Experts of a small language model.
Size: vocabulary 10401, 41.4M parameters.
Experts: 80 experts in each of 7 layers, 6 picks a token, a sigmoid router.
Training: a variant of Muon for the experts, 420M tokens.
Below are experts of layer 5 (counted from 0) of a mixture-of-experts language model. Rows are named router (the router's row for the expert), up (a neuron's input weights, with its number), down (a neuron's output weights, with its number) and show model dimensions 0-223. Each number is 128 + 24 x the weight over its row's rms, rounded and kept within 0 to 255. Numbers have three digits each.
After each expert's rows: a language model's description of what the expert responds to. This comes from a sample of Wikipedia text that the model never trained on.

# expert 16
router:129075104150112126141139106162150117153122150081100091162121167132110117112122148141137106119128186102150110128109141137137133122157114118090113165172145133151135103129152126133143099129161094099135130167110125138121089092138126120157167149125155118131132108087069106126157136104199128124120158152124095154114098110132111137147128145126149090164100060117121150096109151145132133152134121153134178164125100123108117186177144145128100120094146123095137130115133146132143151104137125133172126128138134127154092173124126124110151177118124148116169138112108153184136128070113169149134113151146121128148154124169124108147128149149164153146096155127119126078120175153118123109135
up2:127142123143109102122176113155139134092127127104146106146111121087124112137143133165154118069091105113183153149101092139096150095112170136135173125123170193157141089160143123144166105088128072094164079142124133102123128142119113086095116152158166143164125125127138119133122141141193136076112091101096103165131129115166133107122119121142120130141135086152168164139134200136122122113125077135154112143165098081103108140123151119118151123079123141129101132117094158092139141131123126129107146124090111130154151133150125168138158165093078121130130126113131134142125149152128104146134142129122128128134114096118128123128129139148155092112102145160146140141140114110123133151129
down2:134157093135142120144103096075141140069098129150168123117127133137153095118150122156099087098100139141159106152131110072141105104145106114151119099181132137109108146126144095089144135134136094135121145092140140125161178147150125128127117156133123134094145140141134114161122167161136116143103116104108135109111110154145138136141114158094111170155095180113118133103123135110120102126141158130149143131154113131129143112131130122126125169142170125148125056100162111131167150108147106119139131126099165071121150141093086116130100120110100147122132161096187152147131178111141133118111166136104111137115121160106097147114119171091119092164151158158124094151111108078157134162110
What it handles: Word-final pieces ending a noun phrase, often before of/in/for, such as film, game, team, series, player, complex, payment.

# expert 56
router:137131101134154134141128139149125112161120093093139098160103138119151122138146117131088111144121139102139109101155085098081081133121117118129122143177163158108129147135133107172157122132120078132142128151073140131126079091163117118151097107119149185103136117124102115178111179120150104124131125105092113157119095164167111162128127124140153135115106082103164132134097156101096082129118088146128136107141120125108090170153117120111113139114102099104143084108127151133116135116152072138171119141129134113109110183094131148108109173096108143157129132104106142187123150133151102175128141148119128130143133109154148117145149146159143146117149164151079155137164141114159125105134
up2:147121100094136155143103171162105154135124170152135135107092118156192113178117128154129103166129161135086075125112101116133155116110105124090129099125110081128156132162178117169122122136097094132126167162128152131128125113146109162164108136065132136130130133121121122097108115121117136093184114137117142158108092138106111159137146167089189144147154112084172125106159120130115128151167164150151126160145134133098111123124117156141122135118135132095107069133141078100149109139158101092157140155098120132136120133145134151069114140159152105093093152101136133115128119104121155150144143117153138136153124103127088113113126106091116127139126133104134127119098142152095118108148
down2:128133127136130142125148103122135107079106131096112099113150110116138181163110133135135134121149121173122150118118158108104138139142113168132111125165125115140147078150105130100099175104151174125078106154138123109182137101129154127116098114077134110158160154148180158164154138167125142137114089170142137122114150147089151114119148149175138141099139141151123129130106142127100077164146118141130098167166140084123099116120092146145088132094132102172117094132133163120077140142145125086103140069125138086125103122106104132117120148100087174123124106122114121129131143162127103123155116100152106129121120121159134142133113120187172130137101135163145141129124106098101160108096
What it handles: Capitalized words inside institution, place or title names, such as University, World, National, York, Georgia Dome, Land Rover.

# expert 10
router:133120120112089116106120162113116123163139152128118124131096148117146180111159115131112149139156108127115127131141135134137114125128092109138105129161175163151109138140157122126142138131148065105150121155097140162142109118125158123134138122142154128136131118097062094138185118098169117137123142107101049132125152177126086157146127089082109115163102132138115132143110133122098151164139080169134134127135126137134129130150122135133095095095133135115093113108123140080115116121127155105204118116099122151102070147119118115128091175106092135138138142123080123194160114089121159106103143141098143123137119139141116118154119164148155103168098147161146141145135178119135115142121
up0:101117141122127124118145094105113142132144086152140178141118131111121146126130119143110133116109122147131114105137139128132121122109088101128132120139151130139151133049141151150114065115143094070142133155133122127136134126129128141112163142137136140179111124095115096140174177144165080093098095149121138069136122172116109141119103127157152108110129100144157136135129162145119182103152140137166146141154108173126110128116118164145111084131082144088155071137126154129109137092153137080142160135140120145114115115134126142127125188127156121170108126124104119127102100097110112158113115130057143122166122127155114140165109139135130136095131139121177119190130110141132117077139
down0:126142109105097132144096136116148108078159114118132101149188169087124141121079121154144141124150131119144124126120180115177125122156118117166120120109141103138143098129120092096143136121134124116090124137136101135124102183110114123126120141125136128124155143146090140126074122186146117105116165118128163089143131187126129134133084135111167131119096137097123087143159165067133147138167126076125149144144118135099148133146100094147134103123108149143104116134127164110143109116115136133191091144149095088145071092153138129100144111139140082138131124097112135125114137167080166143130178153129156108160132142174113134089159159120152117105108132162104139134111119123142141132131
What it handles: Table pipes and numbers in sports and statistics tables, plus nouns like season, election, round, medalist, viewers, Route, Historic.

# expert 50
router:144096097131133155161133117154166098162080080086133090130136144148136122103120150137115106139101150094126102140167134131092119117184146111153122182136127135136136126103175134169128109130119118085156119134080140112124124097146122124139097091135129151100126147146103157129104131092125145147142102126118119176099109154150107143107121139123125129104098053138133122127085140088128119125136103122120141132126103115113079207142127142104108094131132083101136099118101150110098164127118124138118127097134139129141125122129132126128130153127106171131164139136081157154136167135181104145155108140133153133137171113119153102141108151159157115166124175161137130061155144123180145131137
up0:143126166102143115129113101151067111142154176112126152114069145145089084106171163140115109130127123088118152101130112144120124125114132140145088116145142117117141144128126145116150136134120125117147164130115128145146122085108114156149093092126084165139125091105089149136109109109128137145148142139120121169126097170110107167148097089109061140084167103134151104156102141127149165182202113153085127131108142141129147133132113141090097119090141100097131114159116121152138141132122120132119118160123117118097132130164090138129109150150153140122098122130180114167130137137114150116158111116107114176119131145110167117125116164101189131156094140157123135119169134148154097127098
down0:148146125126116072096127158136170164138095144109160115145135129066174157131128120111168135130121121115133219135128147158097130129148106066164129130123131182141117131104114112122151147093138103117115146128126152137129130135118115141136167148113144120125136136103158097100104129112152135197140125143120094135104123125110111137128153130139103078128118114125157125095141131125126129127141136125121106132153095156160175128120095130160142120135106149142155124096170098157109157116110150122137119089124104092161103099100153083159119141146127149118134112124132145117103136130115147136128143145158152150139085072120161150108156129159062088064148109126100174092117098143141103134100
What it handles: Personal first names like John, Ken, Sam and final pieces of names or binomial species words, before surnames or epithets.

# expert 41
router:150095077116117149125139134138128100139106085168121134136128137105126146130107113132143098145145133090129131158146082110128111135157123171126102148149124154175133119131130120172145119048146102104126106124089137143148113101153087123087175157109160124148121117120086114131164149118151093159132136146112135135138154113136105128149128099142097132161137086083123170127107161133101109121107130177206144147151117098140106145135162155144111132145136138102127111122108129133166147090140137147131106136140161165163108151125166160122152129091102152152101147146105143121094108129114163129168114146167154114130110155141117104150106133160147127173130154166117127100105135115097079095077
up20:133144083088165133098167117127102130156111146135145138141126146126171144115156108114138130162157104117142128109147071130150099121153172110114127137152100101129130095136126176118078110122107101103127148130122114150167110102110083140102161114093148111081135141127159120118119167092144148166122139140159147114141129109145103075173126124134089085116095133113118147121146120139147130078082145160167133129137144103127141135139140113118141111150136137161149106139067144151128136112118119135158090077090130157111108144153166094146179095128120165157140163141115125138118195126133134151137104137110134127125079162116099121126116134141117147158164114128164123087115167112119118097080
down20:123114127133124140182175107150123126148150103071102112114102138160143145116126104149127150145142146114123153115177121102113127129152144111179112130150132132101112158122143123061128148114111136138090092137139131175097129126080106145120144137129135125148132164119142158131129114097149146153125141138129147140115091147159119148185176118140109131137142135116124074104132086140140101134120187132091126073130119139107142143108110103091126081165122101142153133123139164140138157103111158117081153160146137090094211131141146109126092149128115138121109093143127113118129129147146112110109125148081127125119141107139110073116119148148127105148170110082118084200141131116136112139120
What it handles: First subword pieces of longer, often technical words, like cont, def, requ, techn, trans, em in emitter, ph in pharmaceutical.

# expert 23
router:123099105120117083137134100139142092183102097116107097098121099135121196068147154136120087121098154150119135121124114134108112105131122132096115169126151123134146118132167076139131105126106117089111146099066134152144076112140164094141132123135132120112102119104101081141122107103164132118093137151088150179132163133149099141113155112154119122155082103141129101127129149125117107191105156139173174150119138131123095178141151114118121126119131121111162141136088153126112114127103135141141105103127133131144120153135153160139166182160095157122148135106130139127115119088111127127139092127145134099138124155123148107156127109155167142190110154152143163111126142151132080115145
up2:095163136133126112103124138178126141136139145103153144139104162142097153130150142160143091093143191132155132087119140129149146122152126157099123135138143125159112135154175116137140125145113149101183171122107111126128125114144093155101114124141173092130085106102103140122090128114085097125122170166135091117122071147118132133127133103115081123120078098131127138079146104162124128124097152109149140085103135159122135125082142115118125113137132147110098104098159112090108175092119092122140151126094153082109140141132144137127122179154139190123100184129124148069131112126169105123150124108120145135138096144139152125140123112142141135153156180111136137127159140138081121136110
down2:157112126157127137149164090131117112154113200132105108146118144125142125167091143108121121143073135139139129101138122085116128152159118128113122123087107107136100169171112098137117072107085105126106137113198103143142085164131158156134130124193175118118157092117109118160174092067131128161129130081108113108134168156118111147115131110139124107105126100122115136157160127138099134116141132150125177143134117144122112140116104110116126129135183139130129106114123129159134104093195151189095120134113129138140139161084116131107084149131141150145141124117126135127106136117106154134145114157092124151144126153094119113161142139168129106139110092126088144097154128102127129112117
What it handles: Sentence-ending periods, commas after openers, closing quotes, heading marks and clause connectors like that, which, because, while.

# expert 26
router:150098152139098110118130189104129076118105101127108097115108128112120139142135097122111120108139115094130088111119111111107102122139131157141127130186143182161113115107121134152135114126105122126162147150108181109125089131123122147111145162126105117150143126127094115140164114138145129171104121142134144129122121127143112125156125123112155123111144116121183125130097178131107080120116087113143167106112132092109091153191129131099119132118105103083127120099086154167149093110128118107173118123129117174142102180146159148107137167089064121104128154116115118141123129066127147116190107136161114085135147113151120101148108172142168134123151133148127153116177141108157132133148
up0:109174125120133097126099178160112141101088137135110114161076096162109135166113152137123144127111171116152109074141162122113120139113101125167121120132155145113101129112139134112143135091118131114139137122110116154106143124153170116121156119138114096204103094149130120104114111117123167116117149132122089172158107100139110110121163146111062115130086160129107152158129142136068117143136082147102170106118144150136122146113138123156084094155123106120119105154158123121138111139110091172171121158133094142099145092112149129119149135152159123139158191112088131139126152105149123098105123171135167126162109135111133104147142115143168134127144116151175127128107113102140157095100
down0:098122144089103107179129155152131145141148119120117115130105149146153160082150101156137120134113147177115086165114106149104124102156130158124111109141153092085165134124087143134170112113136127127136127150146101135163138141142165133167119112172118114159087100133128153147106145084151127102115141127179077184105166115123135122099143096143136133145138174130103151101125100120151131145131131096138140070130115153113142126111126119128095119136132138125140132160131116086148113166170119127075093117141089118141127137106137191107127144125101100110074088125105149129121089171098104134104083090124122158142156117112102112146148151126111146120098126166130135123143142194151126117143
What it handles: Frequent words like the, and, of, to, and military terms such as Royal, Army, military, in biographies of officers, commands and honours.

# expert 11
router:131093131123103140131132149126129112124157117142127102105111124117123156118151106142126110122151135113149138116130082150138089145162122116135125161131110145112124134108128112124142104087128068152123167158100147130099102103152153132143104105115103146144144121121072153146141104127184129176131167155107108132109120146153140126146106090080138108150118112091159174139097137155113115153133065121138135106131110107112083129176137102087153126098132065080151101094091143097178154111115126136145100132157128123134112168147132150130109141118119153094117148107113128158132153077114132132177142129135132127187119143136092093122160134143190143137090162169103163145162121134161097118113
up2:108139113134141165123134125158153150118134133087147123116138123147156134124154115114148121121156124079101153103155092149151075140155193128171127175116149126121107159125108147128086119124137117110117116106114114100114127096123140150129130134124177144136105155088138098126141100136166096151075152143111086172146138123147126113127126093115115097187083109104172194098106128109122064094124130160145146130114142137109094167113162121116149149116120111082120142109125145118108132163138116111090104192140149118132115102122093096112079153098144097128147147085126163153120155100122115136146112150132139144162137144166117146153099135108123160112138119179165124109125130139146115117128
down2:171112139081136129113111131135152165123144084154099110109147105105133146146106119155127142162121115177131154146140099147114140148122138102090091116141125138134095105151120128119136085100120126180149157090127142131119091143114150136152111164136093165130106123150144148112158138162122095134131109115131165165115202081140111123128152142121130084104142133122121098148138098121125099103125151141122130105124138149126155153105092126174137130105120154134073113149149106165147142129125117139119113118167127095126101122186134088084116088098111121131128164154148138126077183099093141120129139178141128139112129123156149141131079121158147109135139103100134081141147164083138174074124
What it handles: Mostly "and", plus &, dashes, slashes and name words in sports tables and institution names, e.g. Arts and Sciences, Hendrick Motorsports, FW.

# expert 17
router:143104098129096143111167165072142087128099141136149123122105126158123138136149144132110086146140126136114111111099131148119083100144140123165108111137121122090142160109164110111119099124148124138141142135135142149143110123155159120113135148146122142111120100126102088178124136090130135118123141107117074131119144121185149150165114135086150103114111108103102160139071120170089123172128126126143154114104086124131122163163138101100102133110125100099119086120147115110164129118145175165160152158096158168118103189134134102110115148112127153092142157134092142135098100115182129124181085095160173121117135129114117139120131144155150173148143167148100118142155163101111099124117
up0:172108102095128152106143169101144098157096121102079150093136151145146153135155135086116162128109115141117108095114128135116135141095110131100117092147086176113102092112116082132082092100078097124111143141145127142095085120135151135142161128142080126139097134100122125122107135127094116113127128116113103110169135143170126121148182169104076159141117162152129110106067128132168129137119128165152095148167103129134141146156120110129131122116152159138126113130143088108144098154152169144164128151167148143118137143163158121132082167119164110082174144118096133156116099134136150143145144114129092144137124117132144139105119129140128168186123122115159160105136127130143130098144
down0:158113126139147132146133076158160078144177115135147140135097097187205122131114133119160118160109131137155097095139102117142123156114093114121092143112120099121174162137088141125134154103125145154136166117136124155135131126156171125105145104138134090089122138148154096113138168132151107122123153079138120138102129086069096161112124127131121126146162116168124113117134120085116123182114164112112105174118132127114140115107106153130124145166164102107117155104131121106113138112127138175143168104125122145105138107111119151151124134129102102158087116126111119148146125156170102124125090112063163140098083132110125117129147136094145139183106100090139149138102142154116142129124
What it handles: Table pipes, semicolons, commas and parentheses in statistics and lists, plus ethnicity adjectives, e.g. Native American, African, °C, lb.

# expert 24
router:107149140119098093140140127164125103139129110158130129106132123114145172119167128159089128120118159136141093137119131119092096112146141129141107140149148156127084148116145094138121093147116100115134130144148128129141130105127122120152123140149159134108128167145092129187137180084126117149160148143088138132137106100129107164110068108139125105121127150148103170134093156124087093127123085127167129123154145139129120108110112165118125110116106093089131119090132112113123142113162107100171107111144126171136099129124123160137088176102143104072159173170099122156139120099168177114176162165167160151116134133171118136158096092132159125164100123133088121112158145113110088125143
up0:148100114114121141209136157153125133133119107127091107081088135116158139133177109132104129122141137122121122111139104139127113133086146133127114100126156115158136114103160147163115134103113083100154145100136100118128136099157074112180142103093093140137123100143106099138173137146173138127150105141116080139103087100135138088144127176105119145114122086118112152184146143114141099116134142151146126108156140128146184125101144127161159063102135119144131107119173133134102162143140139115113123140143145134116133124093176116152132141098111138118129141056115131110117113103116176141160147146125138100121152168137137185149135108088097137100088161117150124144132151112142099132125
down0:118148124140096128146124101145105091121145063117176137120106140118132134135091127104108086149140092155099154088109120156162091156140110131113117155081151149180136105139126119099134150112114102153130104123127164119141108124156136103124119131078106143084154112095176096135151098141173148084133146163138135147137169136079120119099107152096130134163133123148141157138106137119087162100146138121147155113137119104141084158127102104148105126180120099160109149141115117147159146086103148147152153123127113160100136146139134126126137161125122182138157113114138156122122161098107090112111121153112141102151093143154171135135187168130128122096095090115107115090144144109151167123127
What it handles: Punctuation in tables and numeric data: en dashes in tennis and match scores (6–2), colons in track times, section-heading "==" markers, math sub/superscripts.

# expert 57
router:153094166121099139114150143142126082163092142121137110094120156141151134133093106156104088127099123140142098173103098128104102137122154113104120121107185112111118144136140129142130153142130083091146152162125147122152127113138145120166167145134092148118109163082143104128118111094123161138132131165147063147121138152193089115165110101078133127146144121108117148161142148114104111149114092141124114141156112115073104132168151108107086108140087082137183130092132139110155154152115142127141146118123156135147157137138153152084111169130100147103127126177119131127176116120115135136136116137153183096086113110122125088157164127148120124156116123158119134113132143130149098121096
up0:118118162096112118128191116116159096143122145111124135135129140132124139089105129118139116105102125128132108123109168156094125179124095123085124134145132145095120156105142119168112133116097155165144115127098096144156133139117119145117161154133102177101112155111160072124142144087107127151111141174135111165157166154127123092146084099115142123121129159110108152112133116138147133178119139142140150162117102114165121107152104185129140045177110132174149127106126099109146110136125110105100102110152147118133117134127196181133124148131130099134142062155139131160124096088131114151154165124125117102115111132146121160151139130113103149110114122074099087113148127108144116141132
down0:128154084129132090134167082103143119121152122130115099162151123156117138136152108113146124147096125120144096144078113087133120141137100114108121169171114154153167104128149165170151151061144138145112153092093100103128148107115087148087111160124105125160119143196118116073143128163131098130126163108141128124117150138136152122108103134108110164120120130088092148115107094132139133120130102111130151168103115111149137110120165164112113128123168167138112164124156139084118118132126119149168109170126112101144092100111126146112150121093151142166121117100126138166105108138135119093122144158094165151127151166129154127137135111168109117135144124138071085153093132171127111165145
What it handles: Final suffix pieces of words and names, especially taxonomy and place names, such as -idae, -ia, -ville, -ton, -burg.

# expert 9
router:100129100135117129135127152112151096144093159140134052131083119156135103125133122145126146123113162125170092119099104118111103123148117105152095134155144146138096147099147136123169161122113095139157141101101155125125111084166170122166150127107101137119120130117058129174143126132155146130087143148133121110156135123122096133129090057103108097129125102112149123153109140130127147149117099152152123164125131089114123159142144111140096165099101089096130108083129114115090145149169130115179136109103129154146125148159157150122101181123133152118143165115115132166152128114126159113176137095117174107108147140152091109133128129144151174166129131172136157105161152116130100132146
up10:091103151107180109134107122144141092155119154130147129116096140089121099162103146153132104162166126133169067115115130103142077123117128144165179146125145142133119113095128134136108084135162114108118134095164157150131141123121144085131118126152107120177133169129139155160062125143126082137135140151112119121115140138103151161119117101134115196078142104125117118156119156113133131151125149108147141146134140120125173110128088152136152119156152131127136127107135121135123086116144124160152129134147135144111115168142082120146128096149096107133152142166118169126132166099142114123114110157134112086113094108086147120129137110140171070150107125156103137159071088153100111083111
down10:135155078125127123148074141148140134142134137073134114149079158133091068126102155104072085155117095155139124105124108095113111117162144125118111169121131095158120116144119111122113091151134103125136152142154108156137132137121095106124172156143130111113177114128114119129118126150154134184117162094157151106132145111108144137113117139109116147100123121078122152107174095125148136080092108120147145143139096144161109161177153129148126110151128139121117124116111143139117134152137153125161133122118127137074142152119143121153159075133129144139133099133137116121127133134156130130138188143143147113100114194157123138077111151195108065128108093144150168094132138109139127132107
What it handles: Pipe separators between numeric cells in sports and results tables, plus dashes, slashes and semicolons in list data.

# expert 34
router:182122133137106105130146146120167122171132155110115103116110134134183156139069115171094111096121117127162089153110098135086106107127139106116117124140166150162147105140149088137161088128145094134113160132115144110122130127158147136132156145122090100169158147092104123142137128077138120135123144135138118159150153140163115128183116110077100121129153146134136140160113150108082117106088130134180165160129136126098132155156120111100091148142114100156126144089078131123150105166123133090168130124101150182121135154130117139123110167155138157106109116125105155143135090085118108162159122141139127117149133095138154143153098157122116101165146113137110176123175148117142132096136
up0:135105130132123098070136153085186085142153143150133136098113124152155117095084122111135108157121144169112132127115117114129117151105095171170161131109132146176134138112157113126133131103130143100131143115124162118138131107132138095136149104169133139135150139074149113140153140121111115137150111125142117146137139179145134112165145143094094124095136150096140099132081147067074121110084120141160113153081113153108125124128100120157152052103129112145117145124135130123130086135149135118166125112139161144118176115109126150134136134151122119093106156122120106166117090120112130173123162116138130158126182125121148095140131087142136121124203085125113114139175116105134110128168
down0:168172112164144135101107113096111127111136134114123117151159089090137151115121109115126140163144130162114122109146148168129110097146135131150199130086173167144092152154129115107138138145119152104134121140111133096117146097146134163128125148152168113133156117141125141113117076143113104136119119125151131138114100173145084138123126137109154082134075113109147117116038148121123099124095099101086116086094135154098128151138107113120122138090160109129135181108121108129122107141119116140180173134132154136059136137158131155133119109115148129122105099121168139125134127158160152119142136118141100125119093158110110115096165113169117127108159114126124116194169127126114146143147
What it handles: Word-internal or final pieces of common and proper nouns after the or a, e.g. States, Party, musician, dynasty, Classical, punk.

# expert 19
router:166126118129136142146156158103132133133075107097123103120119138118164154124093096141096130135139151121182142133125088122115074106127129144166115151123154146143126122092125102124128150092109088130131125117095111122137130124152107139152147105132099111122099153109121148136156163087166154124134110137106070139160131138195090145149118110144082071123156121173112117148105146107113138146146133133128142152148135153127068157156112123120084114143113112112129105132124155144105129128090109157125130096104106130135147160136122138116120144119148174123164144156129129129140161119145142119128104143159163039135093112130173103136120171162164138191123129138102180123136174129156132097107
up0:104074098141129160097122131173102100113095103145117105137156116129149111101173128129129137109147127139114135141172097159087094135150114131102150156129142148115166126133179123138117115057065124099120120132165135095127090118146095161119117129107123176117091117147147105170088138107144138156129185135144167123145117126150105134115148118146145125129133134157137104124122119170140172117106133145105159099140097131164118126134152124099115146139129117169119094155175117140121080112079101137151166105131142129081121144174130088135127103147116124118171106138136123126067159111130126122140100166145108090127095133114130086139114163169174169138155135134119129118129133126139098136133
down0:152118141101103161140164145139127119123142149153087122125129152121122104148082139149156157170127121127117127126178105114136144158115092110100110131113144101165156139144114127135114145120144097089148103157101126098148158143110144137123081076090133133158090121171133125131107104177146134075127090123130138129115130132101108140121133141134096099079149154120152162149120148094122124169126182115111128142133147149114162120135093134152148102117118094168094149109174148093121118089106152133143177156124096103114116140100121127160146136106169139120169173152113092112125134088114127104108151141132155142164066126078160146156141126113120120134183132087160137089123121126123103121093
What it handles: Closing pieces of names and words, mostly plural or ending fragments like s, es, ers, ings, ery, as in "Wells", "Distillery".

# expert 61
router:157124113143136108106116174138174121124069092144112110155122136146118110073132129118092095162108158123144105158122111120090116119120138140108148163182144126148119134125138102144123097085148121109151143105122172146156109123143140109161106167139133138125110122101094090167141144110147132133081144170075155160130156115143127157122118066116114120103153146127173119147137184153093064145102110145153140139128142109122101140142135140095114141141113122103115131130052173177129160124104135157155112085106097140130142156151164121085156114097102141135125140148126120117112135094162175130144115134154138114129129129126160119162112140170142140151139114128116160098123136124133088120104
up0:156147097078119093129140138089128116145109115101136077160154191146095171105145159112149125135133114123112129127121123100080133125151116125131127127159103130133182155132124125136121140129081129098152152151165150132138157167140133107155127124134099157076132169115166124131119122132156132109085131147136130089163133089139115119113106105134151113135127166161135159144119173128122072168117136149108163127132147147156117124169100156136160172152141149129139117097111146156112110086064137113155134091091108137125130123076154127108112063149105145145085091136154147136085121096114163141138092166146145117108140130124165129146100128138134124141135107107100129109104161108157155121127
down0:110123128105102127096107134134100165126118115163113113117139130129087113095106127132170113113104128122143120089115145121111125116121126136094138150142112108156136147135098130118146132074164117118115199105150163130185109127107126108155128125139109133117113133111138080144127105191180127136137068120126122134174146113149156144136148140168129103070163185086121135115113120140102129136130095095097175136148118138164120119129137094109162130178152162111166157116076151145108135122126140120142114146144155112107180158110166107104131116115139110122155085128146123103165157131156133161129138100109144104128115127131133118158103098119153191119140105127157080107115153162093102120099
What it handles: Prepositions and linking words after a noun or verb, like of, to, for, with, during, because, before "the" or "a".

# expert 62
router:128081175119108146104150141128168091170076115117141111121112153121156143093115140153117142107103164122162120156135082123112121102140155126125130169121164154116131079125149121172136128107140125088149153096123147105097137097121125134164122147122106151102123133146115177163172147116137130126108135172137100153163113171183086110146104107144137133157095107118157111122148156122074143132141118160138103124148095122066084140154097124116076125148094117114135125092119131148117161132103106099124137081130152123141129140122099128105135118162102146115153135178103123143145131155163118121152108105148159077156151111123152118170124150140131130166107141135096166097144137147158103102116
up4:129104159126159124116136116158139108090071096127112096106126138145143104131086113109096112154155129095144143094129129132141173108119107134151120117117180142128128115132131117150094107133106127143139131116129084113173155114107128165139146112078117163105140147159138097156131152134117127118131129110122129136144113094149037119171112137130166087135137137119133128091102128122133114166105142154125148083143115090136092142131061115086082141137160112149101148146132142096156146134103122126127141128122153123185138128167153133110156119116157175098135153152138117151137160144156142118123084109129104117135154145093167184167132144153200145125136096089090132136115103129126137126104
down4:116137185131143107094095089091167149131132173125145099173133130109139075092125156096102174141112104123147152099128084134151101117153094134124128143127125098096129115140122128138122111116126093085116151098117133132129132122100178084167146125158165099189142123207140147121169140196135104102106113118131097090119133100120128141109132122131130136138153140150120109133157169109137154113127153135117135117157110132120112079148129118122104141135101161122118152138148136129137142146146137171120157145174132150138173073176168135162158128097112162129134111091113126130092105121138125096119130134141131086113111109148134091106112104092128120140080137084143147126108135125113152138136
What it handles: Ending pieces of non-English names and places, like a, an, ville, shire, burg, idae, e.g. Nakashim-a, Brookly-n.

# expert 8
router:113129118157108125150149178129131097125129149124153117143070130110134149112155134162106080143140192104128118159164131131117129105146116154142132107120155112115113160152130136112130125137163056099141151144149165130158143102115147141106192141176127106127161131079125120189149117112161139136119130126089077143097105104137146132121109078072080147140138113136108149120109124156119114116116141179143161158149140145099135156161155125108138098102130094074097085087099156129121125131119104135110118101113115170113135137086138164119130138134122152127114122139099119132104165123146134147142159148161137127134118131151124113131121110200179132152086111141137131103132137143100115132108
up1:127095106164133120129137098144105153147124166163147080079102130119080173133149102125203108093105142126099110124121111136113117096115118188107101139126112106090116163117150132096158106112139105145119123135176120137138155111103105120168150121154146157140098113081110133148102122123115098150112147126119121100147111125115078118154108151109152132112109174159159135142108116141188087137104115129133131107138111118120138090150140106159138114135143163099149138114139106119194144112108108139148150154113103150111096148114130146099140133160168102130131116189148180144111091152117141168144155140149154086150152136143108074163129127150109103145108123120136105109132106104100121152134
down1:115137164146164103125124101149109125099097162115116118118141162123133112145139138133136139128159130130094128122138119142110102124147147073117161123172115133108117074163092131156129114123073108149127140155154155141133159164093171132098144124148136108123150164158122152146150150177167086103095109112136164149119151161142107124141176129123133106119120101126126126128106163089133128130104118122146082120132123141104157128128138123144143143118137146119113043151107132101147105143154127149099160062131100128119148124129140155129082127135119092177124136123130109118051144097090128106133115180144110103105103181144080139131101114112127111169129089117138133128121162098176148129143
What it handles: Digits and short prepositions like at, on, in, under, plus word-initial pieces like po in podium and poisoning, in stats and tables.

# expert 36
router:118104122108120150118150118116141073120062081119163125155097171116119195102117125110078109140111170126171065152133080133113124128131104151123107147135143146143104139095128126144127109099113127106149128121116138109138094093168132151126153136118129106147100144126083110123168128106124140126114145113105162119098129138126101122137099092081109135129159135108122161120059184104116085148154108173130135172140102142126102172185148147137128093157107116080121134136119105128123136116135090135161111105131113174109143158129142132115095166144142170101120167162119114189122139092134123142129092119160118129110131156136140119137111169157145134133131139137146137111152150124145124122126
up1:133115132150093133149143162111147097113177152143127126123126170159103142131132121113142119129131085109091101156069094150162127093146110170074127150153124129129099102125141124146166131156141137128142115088156110137159141117104122111155131118116106164090109092164170176135145179134120106141107171098164133140138144129155103139140169114113134129100178132134122131119134124131128088098130135145126114119080106117086165108114119116093108098138111105140105096128113134124109192160132099090109111130148108170127077144172113100135149130115098141151081116093121135147129135151148153141105164127117120149105137156145092147155123139140092122115177146131125107119112141158140065165095
down1:132161179116154129101111112114136121121114115132088122117147145147172103116133135099151144115129098118157157138140145076132141130131156153164209123121110121108136117140086111095137117130119127096094114135105161093169125139105125084110142132154112116086126109142131127149109164167097107129110141102131107116155145163119086146143126125145105120129107150143102139153162131110139089114081136129098122107167121121169137149166125158124135100137132112101152095132145129104155157133110157150162141121125134162123087116119145130142132131156118145069111141119102079140148108133158121188111140125175134146165069100151113122088136147128128153101134152139066151107142102167086100184103
What it handles: Articles and possessive determiners in running prose, mostly "the", plus a, his, their, this, another, usually after prepositions like of, in, to.

# expert 44
router:118087091127069152130149153103131088149053137135109117131138111133139147115129118109092112128145144139173089111106092153122108110140126150083146118176135154093113135134170094149136121128131120117169152133142148119117108122162142137203088158101094117123110139108123114146162122094128148113085151152083109124129120137137102134136076088119115143179110141083145114125137135127137105131113127151129135118124168094127106151130113126121088148146120104062116122093084164141130163108151100126159147111156108133082125157101145150113143166099101175092150137131094127113119152107153128125126141119155175135134151118152101109131134129159154177119111124135125121082158156131157130130139
up0:137126110125133102122174130119158124119125152146094175123174174130130161121122147134092131127111142082109176089129139125128105100131107111159159109109159111120137096130080171137130133151121132131096119106141146100115136091150150120203089109134161125131139136114153073114098098090089118151107096116106101148109144124111129114136116143104135088128135158186127137111078116139136141154105110152087158101148138124141118152094127146123127101151141132159095073115162097148132116141144115099151142133166130150121107108138155147089111136108118077130084093184114145109119159106163146098140145157125123111121122129135142161130119119155139172137158191143128111136134133122153127132187
down0:128129178122138112082129137133117127130127157148130127115165127115119176121140115137138137134165147162100102120147108144100107140130133130137152144158114125138086108120099134133135159154070131135105154145125160119130130160132131159137130130118064110100098165116114092103115139132159129128147138140125168124147158112110116117144080155100125104165091111101133138181114117139164153103119113077116135128101116110167163129114120105125113109077135125141165159154156097113161131140122137129142136137141097166081112104155162103116141124114118092085116200095157122120109145125185144104108104106120141102136087092179189151112117130091147080153141134121096174114112154094123124113160
What it handles: Prepositions introducing places or dates, such as in, of, from, during, between, along, e.g. held in the Baltic Sea.